Experts of a small language model: 10 layers, a shared expert of 128 neurons.
Below are experts of layer 3 (counted from 0) of a mixture-of-experts language model. Rows are named router (the router's row for the expert), gate (a neuron's input weights, with its number), up (a neuron's input weights, with its number) and show model dimensions 0-79. Each number is 200 + 40 x the weight over its row's rms, rounded and kept within 0 to 999.
After each expert's rows: "gets" lists some tokens that make up at least twice as much of what it gets as of all text. This comes from a sample of Wikipedia text that the model never trained on. Tokens count by the router's weight.

# expert 19
router,168,197,176,191,175,246,182,212,181,237,231,177,180,189,127,208,228,249,255,187,238,173,182,241,227,194,199,120,241,220,230,166,160,147,259,210,155,164,221,169,153,266,172,148,231,261,213,230,208,200,147,160,171,212,144,268,173,196,240,237,136,192,270,279,238,146,221,128,137,160,182,272,254,155,174,266,215,201,166,228
gate8,128,233,148,162,139,220,173,275,188,283,195,232,143,222,177,202,259,184,281,223,204,155,263,207,248,260,223,144,191,183,135,233,213,155,199,227,220,243,184,113,167,202,187,172,241,270,222,221,221,138,170,172,152,242,211,255,184,151,220,252,222,233,177,151,122,221,137,162,165,142,192,247,251,189,292,162,212,154,195,217
up8,263,173,227,265,267,199,230,102,202,117,206,157,240,166,232,180,142,221,127,170,197,238,123,185,151,166,196,238,198,237,260,171,186,234,210,170,195,163,211,285,219,184,208,212,173,124,186,207,188,260,254,253,252,167,178,159,226,246,188,142,158,180,205,262,267,179,251,251,252,244,224,157,142,202,120,236,170,250,204,195
gate9,161,204,116,229,319,223,151,250,254,180,191,198,204,194,175,215,257,172,248,171,162,197,146,161,193,143,213,217,148,101,192,210,203,293,200,229,155,168,147,238,240,194,180,169,145,183,216,245,189,240,217,169,206,248,256,168,151,227,140,222,176,166,181,179,242,171,163,186,282,190,201,190,152,172,263,193,176,239,220,271
up9,136,173,239,173,256,212,145,160,162,153,222,172,265,181,224,205,278,184,255,208,146,215,215,183,248,181,236,242,224,197,177,205,229,214,154,156,188,190,322,297,307,182,187,152,111,191,220,210,287,189,171,207,233,191,235,206,150,202,206,171,234,190,125,246,157,179,167,210,241,199,223,254,259,163,208,121,207,239,144,207
gate10,179,207,205,178,275,270,172,116,205,141,336,205,154,278,191,223,211,138,133,211,158,279,205,63,215,265,259,162,130,118,217,150,164,237,168,170,137,241,189,185,180,243,225,190,243,166,198,175,163,206,221,201,215,231,176,218,160,199,148,170,133,142,178,143,183,172,124,234,220,272,251,272,82,123,178,173,226,157,208,253
up10,196,253,271,226,227,154,157,189,250,153,217,174,233,217,239,236,236,205,233,188,207,171,147,197,281,188,249,145,225,167,228,165,192,223,171,257,207,189,207,162,164,130,204,173,199,181,195,149,195,166,218,182,209,204,222,218,186,137,181,195,127,179,157,202,195,199,143,241,149,271,212,234,283,219,180,189,238,169,259,228
gate11,197,274,178,259,240,208,170,198,183,181,266,216,218,158,195,236,157,227,169,183,213,168,195,187,250,171,302,157,250,187,142,204,199,209,192,223,210,269,252,269,198,202,188,213,194,206,179,168,188,280,205,210,246,204,183,187,196,187,136,140,213,239,200,178,194,244,245,227,237,186,218,200,169,224,238,180,203,233,244,237
up11,229,241,182,196,206,208,211,202,156,174,172,179,121,203,212,195,131,198,207,212,273,184,144,143,181,201,205,188,207,240,230,212,219,200,176,206,168,207,248,145,220,173,105,146,127,198,214,156,248,159,240,143,173,196,181,195,183,132,175,248,205,170,250,214,227,202,177,225,200,180,141,200,105,225,198,200,216,256,209,240
gate12,191,133,191,240,270,268,174,146,190,162,190,217,206,244,164,290,217,238,237,171,105,233,144,89,210,182,300,177,71,243,338,266,210,222,161,220,159,202,165,232,221,158,117,163,186,151,189,186,187,157,156,141,264,198,156,202,237,213,222,214,219,256,139,169,239,167,147,210,176,205,204,174,153,191,267,228,210,180,204,219
up12,198,185,221,229,234,188,257,156,205,204,223,170,218,244,212,288,212,232,233,181,216,164,183,196,179,152,217,227,173,235,215,251,270,246,197,201,170,175,211,208,164,294,156,193,210,164,243,179,208,170,160,200,204,250,223,141,215,146,145,177,233,257,261,182,174,189,160,189,195,168,268,158,226,183,236,186,247,195,187,219
gate13,198,284,209,274,267,170,222,171,172,241,137,271,270,221,273,228,140,219,159,216,246,245,158,237,184,233,190,221,189,211,231,184,240,322,181,224,187,248,223,206,195,209,199,195,185,143,108,208,189,195,212,217,252,211,155,162,188,181,215,225,178,284,159,198,249,184,201,195,262,199,133,215,241,224,305,247,208,225,248,228
up13,172,181,209,152,185,196,260,207,234,126,230,169,151,187,189,153,209,171,242,260,182,195,200,199,211,242,186,251,186,181,158,279,244,229,207,170,223,166,211,167,264,210,164,191,246,274,250,205,233,204,208,169,141,225,245,189,161,278,173,211,210,74,212,284,160,190,154,212,162,234,196,322,158,154,120,113,208,188,189,223
gets: " ", " (", " the", "200", "==", "199"

# expert 49
router,170,151,226,271,241,224,142,200,184,191,160,229,270,278,219,165,215,255,249,175,174,175,108,183,221,236,164,250,170,52,195,233,163,173,273,268,176,229,215,255,153,172,217,176,260,164,157,162,184,216,240,211,205,181,230,193,165,179,187,211,256,149,156,269,166,173,147,216,161,124,204,247,170,153,164,230,160,152,167,166
gate0,261,197,215,199,176,270,172,161,253,175,127,249,165,150,151,243,200,176,313,215,246,226,259,151,268,208,184,197,243,212,271,208,184,195,206,218,196,232,175,268,137,115,199,192,180,184,174,251,251,261,192,198,174,161,206,174,185,262,252,226,173,268,226,144,241,175,140,232,241,160,214,183,219,199,150,242,251,173,191,198
up0,253,171,230,225,209,277,139,114,225,176,126,256,203,164,153,254,212,166,301,211,224,218,259,155,267,215,213,188,229,212,269,209,182,219,181,212,193,223,178,243,142,130,192,207,177,201,187,242,223,238,216,204,198,144,196,193,162,247,251,213,172,270,227,142,242,170,118,222,243,162,232,166,231,209,154,242,238,174,196,186
gate1,212,246,183,143,280,188,186,190,234,327,214,220,220,267,270,242,173,239,226,243,146,209,246,252,192,211,110,211,206,152,227,227,117,164,153,250,163,195,231,202,242,219,202,171,229,235,95,149,193,189,255,154,252,244,236,212,126,202,192,160,208,214,157,225,206,182,227,160,204,200,186,180,275,244,224,245,247,169,230,188
up1,212,246,162,154,285,188,176,199,253,308,187,225,227,257,281,254,182,235,226,251,134,203,231,218,202,212,97,212,198,137,213,239,99,177,159,266,172,187,240,216,236,207,213,164,242,219,78,166,197,176,250,169,246,237,220,201,144,191,218,155,200,220,171,226,209,190,194,161,184,195,184,167,279,234,215,235,241,156,225,203
gate2,186,213,183,285,293,205,154,192,179,221,240,214,183,242,182,183,185,165,195,200,137,235,205,246,318,191,181,205,199,196,145,225,206,202,214,202,206,190,238,152,133,196,151,195,169,253,195,237,249,210,197,216,184,276,179,162,160,206,216,211,182,184,197,163,200,198,115,199,207,224,236,179,246,222,259,274,184,254,151,274
up2,225,168,220,172,176,249,173,250,232,159,162,166,252,173,192,222,219,245,180,205,283,186,206,162,51,182,222,220,195,233,301,141,178,175,205,217,217,211,164,237,223,231,245,202,235,128,205,166,171,168,214,169,229,152,240,218,240,167,194,196,222,245,199,193,214,199,257,208,182,210,185,199,148,198,123,146,255,181,264,124
gate3,206,223,208,202,253,159,225,226,216,218,234,243,116,279,169,210,222,166,206,191,190,144,179,284,165,240,195,160,215,246,181,165,185,183,158,229,178,244,213,253,192,157,159,184,198,160,190,157,172,173,246,218,229,226,205,211,190,252,231,144,219,194,253,239,219,214,222,152,145,233,268,289,140,182,170,242,220,235,235,213
up3,191,181,195,196,146,241,172,190,179,181,165,159,280,104,229,192,168,218,201,198,215,267,225,117,242,164,226,240,169,152,211,216,212,229,247,179,242,157,186,153,212,255,225,226,204,252,210,237,228,218,149,173,176,182,180,205,233,148,177,265,191,226,151,158,173,178,193,238,247,176,147,101,253,201,249,154,183,154,190,190
gate4,169,249,198,253,254,189,132,172,199,237,187,209,197,305,217,242,232,186,219,169,181,209,178,156,167,206,127,109,160,185,280,184,203,264,150,252,202,179,256,215,225,166,200,180,167,179,159,219,192,155,223,121,215,266,249,231,166,207,203,145,274,183,166,257,200,170,205,187,257,165,184,300,132,267,156,214,185,190,236,221
up4,183,258,190,239,278,191,94,172,223,276,175,201,202,305,246,251,233,192,225,182,160,186,204,187,169,200,134,118,145,174,263,168,200,262,137,227,192,196,242,191,229,163,205,175,169,201,196,213,200,162,219,147,219,253,247,219,176,201,200,122,257,200,179,248,171,196,204,200,246,178,149,295,143,266,185,229,181,192,241,224
gate5,177,220,238,198,187,95,258,183,132,284,226,159,198,139,256,157,229,196,193,179,193,208,252,242,224,234,244,240,225,203,198,242,141,220,146,243,224,190,198,185,236,181,117,249,189,218,149,258,182,248,236,206,163,186,188,246,235,212,219,232,273,229,207,253,271,191,237,171,170,226,224,125,235,217,174,176,144,208,228,200
up5,213,186,170,223,216,283,132,238,288,151,158,254,176,243,221,228,195,227,218,202,184,166,181,182,179,169,120,170,162,214,215,185,241,207,208,168,166,174,193,186,172,200,225,135,235,180,236,149,240,194,130,280,176,258,182,165,195,174,172,214,183,139,167,160,162,195,165,218,168,203,219,263,158,195,204,209,206,208,169,155
gets: "1", "2", "0", "3", "4", "6"

# expert 27
router,239,194,294,215,264,162,141,170,151,234,180,210,177,171,220,189,183,224,253,268,194,151,175,213,167,141,176,173,163,233,207,172,222,206,180,150,181,218,244,223,234,171,237,217,217,180,248,271,185,283,253,223,176,152,154,229,169,298,186,198,164,196,183,222,241,141,273,275,189,251,182,218,237,225,229,192,275,275,254,176
gate0,200,188,234,199,229,136,128,152,249,250,174,208,234,173,230,224,164,212,220,142,160,202,151,223,96,190,173,222,191,228,236,179,135,189,167,127,202,228,133,273,153,185,176,205,149,182,216,104,192,246,146,158,183,233,219,175,193,177,132,122,211,151,223,147,160,159,218,200,220,234,160,183,228,169,175,168,146,201,262,195
up0,160,206,199,207,161,235,254,237,178,118,175,210,174,198,186,176,218,208,200,226,275,198,196,207,251,190,241,197,223,167,194,200,286,182,206,314,172,236,251,121,244,227,189,216,195,284,140,269,217,189,283,283,219,156,191,167,220,220,253,245,175,198,213,191,213,234,188,208,167,218,268,249,176,204,237,207,234,180,138,166
gate1,173,208,197,203,204,142,213,164,250,110,219,240,216,215,171,211,181,208,188,202,150,207,223,201,139,228,195,244,262,155,222,206,161,162,269,181,169,213,206,156,218,191,170,179,204,217,227,157,264,253,255,224,199,188,208,162,204,213,138,188,227,270,113,270,202,260,125,112,236,253,212,187,190,225,215,253,217,103,186,209
up1,178,206,205,185,218,142,202,146,229,152,210,283,207,197,183,188,197,184,183,145,183,231,263,189,108,214,174,226,273,145,224,187,210,182,274,164,151,236,153,172,253,160,172,177,198,241,197,197,267,245,257,204,166,209,257,139,199,187,148,188,191,218,113,290,229,269,157,131,249,186,219,199,206,254,206,258,234,94,182,228
gate2,164,200,201,283,352,272,91,241,223,203,218,119,199,200,167,203,145,181,254,191,167,232,229,247,216,172,261,215,164,165,234,286,197,192,140,215,200,201,244,181,262,171,220,213,203,251,173,173,229,127,168,233,236,217,222,171,218,202,233,189,150,213,222,231,227,170,134,205,254,223,186,220,202,202,248,168,180,206,209,323
up2,222,175,233,169,137,176,243,164,245,186,134,187,241,267,203,230,168,235,184,200,216,202,226,230,180,224,229,216,148,218,229,204,260,295,245,229,189,226,178,259,216,251,180,211,205,240,170,226,189,210,196,184,233,168,227,236,148,152,230,188,253,216,209,140,172,138,262,264,237,144,171,183,159,214,169,161,183,202,223,187
gate3,187,288,168,177,172,166,157,185,301,220,221,187,176,245,139,226,160,221,185,197,252,201,177,151,198,236,220,257,282,226,272,205,207,220,260,210,148,211,195,195,244,96,166,158,220,222,256,193,181,195,235,216,258,284,225,185,222,224,222,172,235,251,191,187,207,215,169,133,243,217,210,194,260,247,167,243,225,146,195,222
up3,211,110,226,209,225,245,198,188,126,166,172,200,234,184,226,160,224,173,242,207,171,192,213,232,216,196,194,127,127,203,133,266,205,213,146,181,266,177,183,205,147,302,227,254,146,196,160,176,235,243,171,182,125,173,204,225,180,212,163,195,171,157,246,201,233,238,211,278,162,154,184,214,156,184,265,187,221,257,195,205
gate4,163,215,160,284,353,274,132,176,161,185,241,217,262,307,219,207,213,184,207,181,213,187,187,224,156,186,248,140,240,137,174,202,202,163,183,243,170,143,233,222,180,205,215,146,203,196,199,243,182,208,185,200,185,219,222,208,209,186,189,143,194,197,252,166,195,136,184,215,134,132,182,225,180,202,187,229,239,186,232,191
up4,223,189,186,129,134,188,227,209,173,232,199,146,190,126,159,251,186,213,264,135,165,201,180,219,193,215,150,249,190,272,243,208,229,218,243,168,230,240,142,183,232,173,165,264,170,224,195,163,142,203,248,213,218,191,164,240,216,191,260,196,149,220,164,156,215,225,178,281,275,237,201,225,254,211,247,169,140,183,198,243
gate5,209,188,171,273,319,263,100,147,178,219,222,249,221,238,155,233,223,228,180,230,205,237,229,197,234,220,235,237,206,154,279,143,242,181,177,169,129,232,219,242,272,239,238,210,181,291,178,211,226,245,180,288,228,239,192,193,185,227,216,187,128,232,209,214,149,171,153,234,220,95,157,180,129,209,234,193,227,181,194,230
up5,173,243,286,215,162,97,240,180,224,197,169,210,217,204,191,197,227,151,189,194,243,225,251,269,211,297,140,198,180,116,213,175,191,229,177,162,226,249,164,167,160,140,255,207,235,192,206,248,277,165,263,176,232,134,219,189,264,173,148,162,220,196,225,185,190,207,212,225,196,201,162,182,233,164,158,219,248,215,165,263
gets: "-", "–", " ", "0", "5", "6"

# expert 36
router,161,237,251,259,331,163,224,141,258,209,220,229,188,181,157,227,175,121,235,189,156,231,170,207,180,146,209,200,186,234,234,167,192,234,113,182,181,218,223,214,183,206,239,245,219,195,182,210,182,200,256,231,276,251,213,168,274,202,149,188,220,224,179,210,228,155,209,184,257,212,252,195,231,199,240,183,250,146,198,175
gate0,155,187,275,238,356,281,148,173,185,271,176,231,241,294,201,214,217,134,114,210,247,148,187,175,161,260,261,232,218,200,273,175,188,189,244,197,235,181,184,189,198,168,199,79,246,181,257,148,138,196,161,228,225,230,191,128,244,236,179,178,203,253,186,160,198,119,185,238,197,150,244,191,162,175,304,160,187,270,241,272
up0,212,245,203,175,86,200,234,222,274,156,243,207,187,182,186,234,224,223,249,216,156,225,188,195,230,197,183,205,160,150,180,176,210,146,227,167,193,250,144,227,188,220,178,237,155,236,191,225,202,209,253,221,208,157,243,324,193,125,194,180,232,178,151,248,223,143,233,165,247,161,200,167,198,289,107,214,196,186,123,193
gate1,226,222,171,260,246,202,180,169,212,174,199,177,158,182,229,228,181,250,194,161,244,262,143,250,199,217,192,278,235,220,216,203,239,249,166,219,227,268,185,255,160,195,172,175,183,217,167,217,149,205,238,194,270,222,256,83,211,209,191,258,192,218,135,230,243,217,171,225,199,186,161,237,190,139,210,257,168,175,256,252
up1,225,200,150,183,165,149,211,168,194,187,199,166,172,197,248,244,153,180,177,178,245,257,122,274,243,185,194,248,248,240,194,198,244,246,190,194,148,249,206,227,182,169,164,195,204,200,173,272,150,227,240,180,242,203,267,137,196,223,201,296,190,145,150,239,228,190,211,200,159,174,198,212,177,142,125,253,200,176,245,266
gate2,180,158,225,224,212,179,140,177,226,165,166,332,156,159,204,247,207,176,202,196,210,169,153,147,245,218,210,155,213,279,223,138,155,273,181,242,186,196,182,190,234,155,272,169,228,259,129,231,190,201,175,204,173,247,274,210,139,261,221,234,182,171,275,229,182,194,295,253,126,203,240,236,151,197,298,235,221,188,212,186
up2,173,182,214,233,227,249,144,183,193,187,141,231,139,198,156,247,219,190,206,214,224,179,200,170,210,254,191,195,223,311,248,156,177,262,204,213,168,232,165,178,309,143,315,219,195,195,119,230,215,201,132,206,211,218,249,201,173,263,238,242,233,180,233,238,210,193,302,205,140,238,257,251,211,217,264,194,263,170,194,208
gate3,168,210,156,216,274,165,211,286,157,186,192,204,238,240,240,223,194,178,217,282,181,234,208,262,136,166,196,204,208,166,196,252,186,198,213,192,170,231,233,231,259,278,238,87,230,182,274,134,215,147,200,173,150,199,141,199,206,199,166,229,176,221,211,277,230,181,189,133,191,155,165,155,234,187,203,200,238,225,175,224
up3,163,207,201,103,175,131,234,225,202,192,160,216,194,165,235,202,172,197,280,230,165,216,282,222,149,217,163,156,203,113,177,195,114,198,209,133,201,280,276,211,242,253,227,197,206,222,187,176,182,134,132,161,176,215,120,240,178,178,128,278,186,270,192,155,217,186,242,112,141,182,177,232,293,205,207,223,253,205,177,213
gate4,183,259,187,147,196,139,222,137,151,224,243,260,175,156,198,114,225,198,139,242,137,276,193,155,168,248,238,163,201,210,226,217,168,194,213,201,225,224,159,225,212,249,246,225,170,202,182,171,285,88,246,207,192,205,214,231,179,180,180,166,131,254,196,237,237,207,162,160,213,160,240,231,153,217,215,139,231,214,184,180
up4,195,116,229,258,222,225,181,225,222,172,141,124,238,229,207,268,188,234,219,159,276,150,217,209,207,160,156,236,192,199,171,206,224,190,189,209,179,196,222,202,176,165,143,201,211,172,219,211,151,292,173,222,194,203,198,206,241,205,198,197,266,174,209,123,148,207,248,258,180,243,159,190,228,182,191,260,161,232,217,230
gate5,147,203,229,238,369,266,146,113,187,185,225,211,202,170,209,178,196,188,203,213,215,203,262,161,226,219,221,182,189,176,182,217,283,137,211,215,200,149,216,233,233,188,224,108,233,158,201,179,202,173,135,219,213,138,217,174,196,193,217,181,133,218,162,218,220,169,229,196,147,172,212,196,222,188,210,234,208,256,243,231
up5,200,255,196,287,254,230,189,166,180,224,215,218,143,141,184,169,191,165,155,259,311,241,174,191,265,201,220,204,231,158,205,192,271,226,205,249,244,163,230,240,215,220,107,144,219,147,189,313,260,223,232,242,172,133,246,156,215,173,195,222,176,262,220,249,166,93,204,173,210,175,202,223,267,147,207,230,154,194,236,200
gets: "0", "4", "3", "5", "2", "6"

# expert 44
router,244,228,213,216,219,246,145,208,211,287,235,217,198,261,204,241,162,138,178,204,254,232,253,270,232,158,138,221,192,168,261,254,158,179,175,295,127,161,196,189,190,168,206,177,220,210,174,147,163,196,171,191,182,248,186,126,219,220,168,194,208,175,252,246,248,144,101,219,211,134,239,170,223,240,225,216,208,245,227,238
gate8,174,213,187,168,260,199,150,205,247,206,193,291,218,206,231,214,147,185,203,281,163,176,295,220,244,205,184,219,233,231,212,181,165,154,196,307,128,186,229,175,225,180,184,203,254,183,149,157,182,109,182,256,243,216,195,63,218,222,96,212,210,229,188,239,237,197,187,220,218,206,236,119,229,162,225,130,208,276,228,195
up8,181,232,196,201,264,221,132,205,236,250,204,268,196,189,199,242,132,198,220,288,189,193,338,227,232,228,155,239,228,212,192,192,134,174,136,324,145,197,218,191,220,174,206,183,226,176,175,174,187,82,206,256,187,221,180,57,211,222,131,184,212,219,171,224,214,194,212,255,223,187,219,157,209,167,203,185,194,240,230,200
gate9,234,199,241,182,244,228,231,196,232,172,254,184,196,240,216,245,259,192,166,176,228,243,266,210,210,239,221,168,210,219,203,204,214,189,185,181,109,222,217,220,211,202,257,172,186,130,155,167,190,192,173,255,223,255,186,196,220,168,207,140,114,229,238,264,260,178,84,219,265,172,283,211,225,230,127,180,174,189,175,264
up9,216,200,248,200,251,214,249,202,227,183,241,177,215,201,226,238,271,176,170,187,228,239,261,224,201,269,246,162,185,211,177,223,209,193,192,210,130,236,209,194,214,199,273,167,168,138,163,159,197,168,157,245,227,220,186,184,223,191,213,155,111,232,229,263,229,140,105,194,243,151,267,194,235,246,115,199,160,206,188,247
gate10,153,176,242,201,168,211,211,162,208,192,243,205,228,180,223,194,227,165,199,234,241,222,170,192,139,171,214,111,145,235,222,253,223,233,267,207,174,217,121,139,171,185,195,244,210,251,153,199,211,223,89,171,235,186,192,209,206,208,206,150,206,130,146,217,255,157,114,245,166,124,209,213,231,214,139,138,162,215,215,211
up10,182,163,226,269,248,252,204,204,198,192,244,178,165,238,252,204,194,165,226,252,280,246,189,225,203,159,200,200,179,259,175,223,197,158,281,219,161,216,121,153,148,193,209,240,230,182,277,183,223,213,107,188,206,141,229,206,115,188,243,183,220,218,152,264,223,128,131,184,247,169,250,266,222,218,158,193,145,258,206,201
gate11,203,219,189,162,237,233,119,229,191,186,209,226,189,212,167,276,191,236,134,213,234,214,158,151,240,162,225,230,241,175,207,229,179,209,147,261,198,156,225,120,221,186,200,159,153,204,139,171,267,139,252,167,153,211,218,150,167,196,199,237,226,154,165,191,254,119,169,195,159,220,248,223,195,222,282,146,196,251,242,299
up11,196,166,183,232,161,174,284,176,207,222,226,175,234,174,181,151,220,161,246,187,162,154,254,246,143,229,201,157,153,246,197,195,257,204,234,141,237,236,172,233,201,222,173,281,278,174,239,198,171,256,183,217,259,196,179,223,225,203,254,194,187,197,214,207,162,280,206,188,214,200,197,186,163,163,112,250,200,155,177,115
gate12,190,215,169,180,206,210,226,273,299,170,172,195,187,248,239,158,186,167,164,185,231,249,257,211,191,200,201,174,190,128,192,207,149,191,262,242,180,217,185,251,206,138,231,126,284,196,199,186,174,200,204,159,153,252,204,232,217,155,162,254,251,218,226,184,145,199,223,229,239,200,211,194,216,189,173,183,151,186,149,187
up12,193,160,197,273,205,156,177,144,133,266,236,203,201,179,196,230,173,213,206,216,183,165,160,171,236,222,194,235,256,288,171,191,237,176,158,152,213,149,219,156,177,235,161,298,143,242,255,232,227,186,220,256,252,138,210,160,208,282,185,139,163,214,177,220,246,201,191,169,213,265,163,178,179,224,239,208,198,232,209,238
gate13,184,225,165,132,220,195,190,188,237,260,161,250,197,229,237,194,85,213,203,189,172,260,219,185,170,194,138,171,186,207,193,245,200,208,179,178,242,219,275,256,116,210,206,214,239,201,202,222,194,169,163,236,139,162,95,181,231,182,200,150,158,168,170,204,209,160,181,279,166,203,145,229,182,227,246,121,246,217,207,217
up13,184,165,173,231,310,205,222,310,251,187,125,181,231,253,170,201,173,177,157,202,188,242,179,198,226,180,219,235,281,235,211,171,283,166,102,139,209,158,190,237,158,122,179,150,190,203,191,196,200,175,207,146,220,253,197,163,163,78,169,252,207,177,174,173,234,252,106,212,168,168,231,160,179,143,161,140,191,162,234,249
gets: " ", " a", " an", " A", " In", "In"

# expert 45
router,208,183,275,194,266,145,152,190,224,206,224,182,210,257,175,173,262,252,216,217,146,280,174,248,260,235,207,180,186,222,140,189,224,166,115,220,148,205,220,241,235,229,144,249,145,211,248,183,202,189,225,239,239,205,197,208,206,129,208,177,129,158,170,235,170,178,148,170,267,133,147,144,213,190,184,255,265,225,251,194
gate0,234,152,200,222,254,202,211,199,214,133,247,183,193,277,231,227,219,173,181,160,222,251,161,201,229,210,138,171,167,204,188,232,123,248,154,226,231,203,291,208,183,235,192,204,208,255,196,133,245,186,194,170,200,168,232,197,159,223,136,188,139,99,185,152,185,177,192,198,239,269,225,161,179,299,230,205,166,107,246,171
up0,243,121,166,225,262,200,190,198,229,147,272,168,174,278,255,229,232,191,168,155,224,253,167,206,233,187,115,144,186,223,195,236,135,214,157,219,203,204,273,226,177,231,180,231,213,229,192,154,250,203,203,165,226,173,205,249,149,211,125,186,150,144,172,161,189,168,160,215,217,285,196,146,205,271,211,189,184,125,238,179
gate1,167,203,237,186,208,224,162,174,174,159,176,179,193,234,204,161,197,210,110,226,182,260,208,204,123,214,215,237,202,217,146,171,212,160,187,257,246,178,187,242,154,165,216,194,245,231,168,202,260,158,217,229,224,270,170,139,183,167,217,161,263,165,210,142,242,211,195,219,224,125,237,336,217,208,144,204,122,189,252,266
up1,269,201,180,189,242,173,280,208,212,174,161,212,218,193,208,223,196,183,268,173,228,150,196,168,300,167,192,186,206,220,261,236,211,290,244,186,177,220,179,161,215,256,209,210,196,159,217,134,162,238,152,191,179,173,210,244,264,237,184,270,138,258,233,236,188,215,255,209,165,301,142,99,213,179,198,211,288,223,168,150
gate2,213,155,124,153,198,231,127,268,66,193,206,152,176,214,168,252,211,187,223,188,146,238,264,217,262,176,182,177,239,149,214,147,204,166,197,235,176,195,191,221,209,230,171,167,205,165,184,160,144,170,177,212,172,194,279,220,208,162,221,237,149,214,216,230,224,262,148,179,157,186,281,170,167,207,164,212,213,190,237,172
up2,205,162,189,196,162,220,139,269,100,159,228,146,168,210,168,240,190,176,231,202,170,274,244,232,279,178,189,212,245,146,236,187,241,185,143,256,211,207,192,232,202,207,189,170,175,152,188,165,139,181,178,228,168,204,285,218,223,161,198,193,172,241,204,250,219,254,142,171,156,211,284,188,186,213,193,205,232,166,218,156
gate3,186,180,227,268,345,247,103,89,213,196,217,200,202,228,175,253,172,170,206,206,209,220,177,196,158,167,258,228,177,187,204,204,136,224,241,275,187,234,185,194,237,180,193,172,212,200,190,127,131,198,210,276,254,178,174,171,162,194,243,239,224,257,192,243,155,144,201,259,217,206,245,193,195,187,210,198,139,281,187,206
up3,183,207,190,179,194,208,239,256,204,182,135,190,189,166,285,135,228,212,200,183,169,203,156,114,240,164,184,200,249,157,195,246,232,156,151,118,233,136,230,202,210,184,229,294,213,209,109,197,216,195,192,125,207,119,232,181,196,181,126,204,159,221,161,195,242,215,173,216,158,121,155,192,147,183,157,156,274,192,105,104
gate4,201,211,227,214,334,305,173,176,161,148,178,213,126,277,163,155,184,174,157,208,200,179,194,159,107,144,186,210,153,171,214,157,205,254,247,249,190,234,232,260,246,139,199,166,218,208,188,140,205,170,217,191,248,272,220,241,183,204,156,232,255,250,179,251,232,133,257,229,210,202,258,226,137,219,215,235,184,196,229,248
up4,191,142,130,271,214,180,208,241,145,220,188,248,153,192,163,235,255,185,207,117,144,197,184,195,214,201,174,159,149,214,180,314,145,177,148,179,270,196,214,162,193,227,196,222,162,147,125,217,215,213,192,210,140,219,114,154,204,278,216,231,174,231,215,254,153,246,155,116,210,173,202,206,229,130,169,244,235,172,182,113
gate5,156,231,219,190,182,176,191,239,172,94,150,211,185,219,185,231,181,161,221,247,188,198,215,268,225,203,266,182,191,217,215,167,170,200,232,240,166,230,178,252,220,231,232,158,77,230,166,195,136,161,161,265,218,243,294,156,231,244,174,172,202,208,213,247,173,226,205,205,159,156,227,166,267,104,254,173,214,148,218,242
up5,148,209,205,191,195,160,188,286,142,79,188,191,191,201,163,239,198,173,216,240,163,196,247,276,217,191,223,145,204,201,170,178,186,173,204,199,164,229,166,243,225,192,238,156,104,232,169,178,153,171,174,254,222,239,317,155,225,222,170,187,203,181,210,224,189,224,236,178,175,170,234,151,290,114,245,145,214,168,187,219
gets: ")", ",", ".", "\"", "-", " |"